{"routed_scale": 5.22, "lr": 0.00303, "beta2": 0.99, "grad_clip": 2.0}
Below are experts of layer 7 (counted from 0) of a mixture-of-experts language model. Rows are named router (the router's row for the expert) and show model dimensions 256-383. Each number is 500 + 50 x the weight over its row's rms, rounded and kept within 0 to 999. Numbers have three digits each.
After each expert's rows: a language model's description of what the expert responds to. This comes from a sample of Wikipedia text that the model never trained on.

# expert 43
router:418556533528523441585439514553521539528478546452472455583447494628416543495501516497455517467442464553493444480431503489548517468512530497558440449495458584502506483527524547466518499541560554532499521479548481589448529491445544454472528537464571481486499537518415489492475516532536539532518512406412512475433479492439463529409512553505452531513511549504489564611460445410516518443472
It responds to: Narrative action verbs. Main verbs after a subject in plot summaries and historical narration, such as go, came, took, began, fell, let.

# expert 20
router:526497479534424566589462524469480483421444500424539544437474436520505518451467483416466568581554364576489484501440546539473444529491457475395430469529484599534460517547556445464540568390507566480577587438489631532412445497564594550536523501551574457534487482564596485478538521519505514446499537472505591470411463516513477455572527508521510521451470485494496481460608474455558489513547
It responds to: Foreign surname pieces. Middle and final pieces of non-English names, especially Slavic, Greek, Japanese and Turkish, such as Stanisław, Kurosawa, Tsitsipas, -ović.

# expert 57
router:464492456433488521537430525487492482494456524414504498547527416492474538543448392587555559514574491575496483487555552527608492447507425425442533542441407494431562572434528424482494471460552518463511502546539607452501481473487462586493524571568599521608568540499551484446560512464465454551415515443525477498544502597513534483517508529498462548426527435521536457538565481433552433445508
It responds to: Non-Latin script bytes. Raw byte pieces of Chinese and Japanese characters, plus pieces of transliterated Asian, Persian and Turkic names with diacritics.

# expert 6
router:498536487529441463510484413549512530449452481585518514399538564532503528468554471407502574530460441528494528508471526441544532454473480581404473476449479474529471488440637523483435451455516564527431465430462507512532469440498561528572443521483439551468579500526427508470557522566572482509557479514600534502459433482540485456470542483536554454612549532491452487449439523524479477471510
It responds to: Sports career narrative. Words in athlete and team biographies about matches and titles, such as won, Cup, League, scored his first, debut.

# expert 49
router:410479443518470529550543552451511537562461515518565490507484510574464426547495498452489525519475567479577462535553496533511428505463468491457528436444569521554598561554461547456375508525564432487544504600599567497435480496499534515560373542441544493574543526407405444507489443474502572403499626545531542444517557552474459441476494555418479591467483494436500520452464412575397529512454
It responds to: Education and degree terms. Academic words in biographies and institution names: degree, Bachelor of Science (B.S.), BA, University, College, School, Institute.

# expert 41
router:526508415443542431512548567558610561517464501474512464487474417524501428432509426473421494508554422492478452522434597540454439524450467532541491477547499596468418530529575511420461542492470487420494605579559557524437454439489488508521556524488479447471517470522508460571506464401482489499487536523563488559503514554451515491533584515410546539427578443526520553469517439479501483485520
It responds to: Mid-word Latinate pieces. Middle pieces of longer, often Latinate or foreign words in prose, such as Pont|if|ical, Rom|ance, colon|ists, dispro|port|ionate.

# expert 59
router:491496501450376564557440533505498495445561585547561561571578415569439571518486449560516511423503460585541606431464508510452519455481468381441471526516500467614604513552511454511538505498535514442388480564521535490499454569483541550461504583493531529443550581575481466508441521546458461431488562570516540421572515530489475527555447504519495555586586576445466507528539514445573500437522
It responds to: Bibliography years and endings. Year digits after an opening parenthesis in bibliography citations, such as (1989) and (1993), plus foreign or Latin word endings and closing parentheses.

# expert 32
router:464510494564489596553494457377577475449466488462526551523427489519546492476544475478461535468508370546435516563445504518427472524513514489459470502440520619569554607574520505464485604470496473575497597519483494570562509465545541561517545446520610465477564456551519513522482463463484542482508553542474529448386523550466511505460548562508604541493441536466474422555620546468556559492548
It responds to: English personal names. Common English first names and the final pieces of surnames in biographies and credits, such as William, James, Thomas, McDaniel.

# expert 22
router:468537618470477500469456478543565447422581404582565467486442484555450470483499560509478442526502490522561433538401533533497479459521509526496489511528443499569507582427519491489561515639520472515567587451463420468547583521551538536455509459489504499434490456508479477427512515507548452512525601581540501530504432486533554484467579501548515527439447594526488511518448571535528492430567
It responds to: Plural and category nouns. Nouns ending a noun phrase, often plurals or word endings, before a period or comma: residents, villages, students, formats, River, -ness.

# expert 51
router:553540374544622501464556465425477506488399547562453461416488552457537449382518458517474505477492518629547571567519463442428555509508512494592466480406565450475598510510424480508463544385478496506486482445509492527465462558544579477478549504405506444459493543576562574559511543488466469517526400412449492423560594472578481537469500538429409455494523459578509561396440408567508504505502
It responds to: The in titles and names. "The" or capitalized first pieces opening names of publications, albums, films or awards, often after "of", in tables or review credits.

# expert 17
router:497516390510451481498509475412506482446501579542506524543556506490507461475527483474426446449548489479452455521469504533509446542483467594502564584506474597500463523572526494472493575405409483447511473460501501525441501501544382525494468452559517443493480504512549537584523548422580487536408461602437515495476486558482507385486494447481468461519537521566463457388549567517522476580596
It responds to: US places and names. Middle pieces of US place names and personal names, such as Evanston, Iowa, Johns Hopkins and McKinley, often before County, -ville or -ton.

# expert 2
router:562473420402537466585513459567541499441466454509424467511497488521534602506522524441470503547535426526428486457460483477566593479577541509448466557437561537486496472458549476501477410445515546508456464597500443494618507449466445537421541415487547508454539533551428485413527533444595547553550444485522476570543465505546441565468477495596450601444546537545482535470476454504477412478537
It responds to: Determiners and ordinals. Determiners and ordinal or quantity words opening noun phrases, often in sports rules and results text, such as this, the first, each, same.

# expert 40
router:485499431522505458441478501495487494399455457459483436433500491563523451464455463558554562568434444497562518463424502413451550492442498434475544578577564407562480455508495533470438540564475502481483484500456458494382441505510586507519386499547492470455522478561507512480502557630515415538448555524595545493521667443521400472428548540528463540502513536575496573556494552548434528521509
It responds to: Domain and field nouns. Nouns naming fields, media or activities, often as modifiers: music, film, television, sports, art, business, news, school.

# expert 27
router:513462519497463498516549622407475486495441468463577483506562455434494549515454490483483564537505508577477465632593552605497417446465424567566540559568461526434439528490504524460436544465515457481459504496483570527470423552509520529523535514577527572529459536566579553443471473446443496466443481461541494527485488469516525444558547450457424403536479506586421434457551582531544533529468
It responds to: Foreign name fragments. Mid-word pieces of European proper names, especially Slavic, Romanian, Italian or Polish, in sports tables and lists, such as ec, č, ă, ov.

# expert 34
router:578512421475525521495505470566538414518488484459507516553464407520465490483492443523541487531507531505501545474609523547394474422598499474413501509557585486474476479436485547429449496541438442535524440523471549580563514559547485503515479548622511546541429482429445505452438517486472570453489550576574540507588533501449501536579557579475471445434450505572493496525603525446523485474454
It responds to: Capital letter pieces. Single capital letters and acronym fragments within abbreviations and brand names, like iTunes's T, ISO, PML-N, MP, and country codes.

# expert 13
router:502498475531490483424546485568443550493484472608521466471495549528527476428510523464505481497470522523499488552508423441403448448511464594460482435452559480549447484520466540481487486450453498519516407530456506554473496566512547456587446525464425581581510527583534582511462513427557428524537516513476490475540514551561454394479469492530573485534432454569425454451436534558502435500494
It responds to: Sports league tables. Abbreviations, pipes and league words in sports standings and season articles, such as NBA, AP polls, GB, W/L columns, League.

# expert 36
router:542464574441467506573480458531474463482519484549536475483483469566439584531600505411464454529543529481575478486546526558480572517507582520489576536626495547587451517464466493514548557597492502501486520454489457423581564445539523515521539482489472453449502441481536467411568493495568445567478505458511442539473544513528489534445551505521591496465482587536579562557526563495627500381581
It responds to: Plural and group nouns. Plural nouns and plural endings naming groups or collections, such as album, members, songs, students, -ers, -ations.

# expert 7
router:562519440459564578514479453507509497526433434466533492475473517485481461507531430628499509586428512531506462553548464509448457462479483529485562505596528503461546519452546503431440525491515486545517482485567538523494549455638514465481535584368512530500530528354465574536555451397418574476512598573493454521428461497457495537485495483460442392506496486554485547418575564492437487496466
It responds to: Capital word-initial letters. Single capital-letter word starts after a quote, bracket, comma or line break, mostly in titles and names, e.g. "E'at, (O'MG, , E'gg.

# expert 16
router:470516602465507476553488547496540416445534473559487423491545483509441549463530495529492422519500446523448533526510597533541549477558434514539431512408509482436486554516511386474512472502542459483462542487426449484538432492477396526582576457543538505469503500538455483509480579501512582510588495468449422563535485533491551535434381478479547532526455589484546465566547491468533586430514
It responds to: Dates, ages, durations. Numbers and words in biographical timing: year digits, ordinal suffixes (1st, 20th), durations (years, months, days), and died, born, married.

# expert 9
router:516391524403517520498504502564520503470636435579484502416534501501548465453527450529465469464489468483559456457427539452506563597453491497536474551515504536512528541455473523491499523595518494425459536526534506524527516481519528461513528417506483507465469499556454366374532494493509502516465511516578554484482458567596474429519493424584550547520487492544456444577485577547542541490620
It responds to: Titles of places and events. Final words of article titles and subject names in infoboxes and headers, such as elections, County, Championships, idae, High School.

# expert 63
router:474421478496460565491525561569496460597522607434560469541413540485444462535541426494488481586531468529416448521503448527532472570403466480561540512431487462473460538533480464508392541566466463532486563555438557526513493484493479510518416504572512453485618486450520486506504452535530465503507486378446458562527518456482607507471522452462457528586588496489406501436514449513437478510473
It responds to: Word-initial prefixes. Opening pieces like Al, Re, pre, Man, Saint, Le beginning a word or name, often in place names and hyphenated compounds.

# expert 24
router:510487466393502525499512476495458558490502470543496513581486492487519567473511497470514396439413479470397529482444478506486523475477563516441522595536531478503443460432507570500463433470540478459554557488433464503516407447503497543457474555427453463472475488500486548570453509559505560452498471462531498550522569511511549492501508545532475533533570481428400535471476529612538531515488
It responds to: Technical description words. Articles, adjectives and infobox labels in descriptions of machines, vehicles and objects, such as with an, electric, digital, Primary users.

# expert 21
router:500503550473504550516456496516548424445533423523470471530454456538452433528492453534505491534521433463548578491448455510426508442472600540428496588491533520624421534474414545481525546591494557487482485557514489505584576375528501525523444492542519531520566469499464479472533531549498472489493547505500487527537600484505468492439520561550495448444524567544510562560561508559521497458509
It responds to: Generic head nouns. Common nouns for entities after "the", such as company, process, station, book, project, device, often the subject or object of the sentence.

# expert 26
router:448447505479583535409493521521413481553492574470578408447560426529448531444466596451576523470512511495551435466556413535526499506518573613558491426542572430453620541408467555520472484431570443423545474545481556563509468563494554515509397499511468551501461440423554525575396471544486463418525537578603496531555466557511466505505456552480449477462497500453438461523458507505419469492438
It responds to: Initial P and C. Word-initial P, C and similar capital or lowercase pieces after commas, dashes or pipes, mostly in biology species lists, such as "pupae", "panicles".

# expert 62
router:465452500538471444431515481555519551433461460507492601444488548524505477541500523501496493534441385528444443503462488413495508536416540505504466567427564465514427440427530508567459411505454525498420456505509608499454523444410555521461436524532451537509459438585435523455446484571588470511402538512565528577539503572564407428475542486575473539512480463524462424480452471495404566490488
It responds to: Sports and infobox fields. Sports terms and infobox field labels, such as record, jump, yards, Open, Cup, "Played for", "Personal information".

# expert 56
router:509493528472478555448479532467399431492416502506523490549556501561502582486439518475457464448410555493446511444468508436524436486480538572449512521456535518526502485468488564458478546473527535392547476458556451508428394492461461560498522527554567573451492409543519376537559524528507437441558544590530472520462557435482447532547491587475462508576543445391462429426507439500402445476485
It responds to: Chemistry and medicine pieces. Word pieces and terms in chemistry, pharmacology and biology, such as hyd, methyl, drug, protein, thrombocytopenia, in IUPAC names and disease text.

# expert 60
router:542495400504518502532476444461513481464483475473425491442519529379523497489622391529490490596535446493448413591465483383435561496492553472529564499428477500527496504572501501470409541458501456595473511440429496537535548435498497539545512478502517505474534497508446469604557571521521543458533472454433483452510484435495518565452505449548510473600494449496494554388565402551466462599532
It responds to: Proper name openers. Capitalized words and articles that begin titles or proper names in tables and lists, such as The, New, Royal, Order of the.

# expert 58
router:467483509549528382550405502511557513511456450427537503528498547501481509484650499543438564611494515561450509596516497497461492441447500451435530497405486401540519426502605520464496553562477455505464456530486512490553469459548496482437376361510517439434531522519407505451511503509500553523477464489414479544592516506471500509485438435548494516490472478452462577501522393388446543431501
It responds to: Position and rank words. Adjectives and nouns of position or rank after "a", "the" or possessives: top, left, right, front, head, chief, home, middle.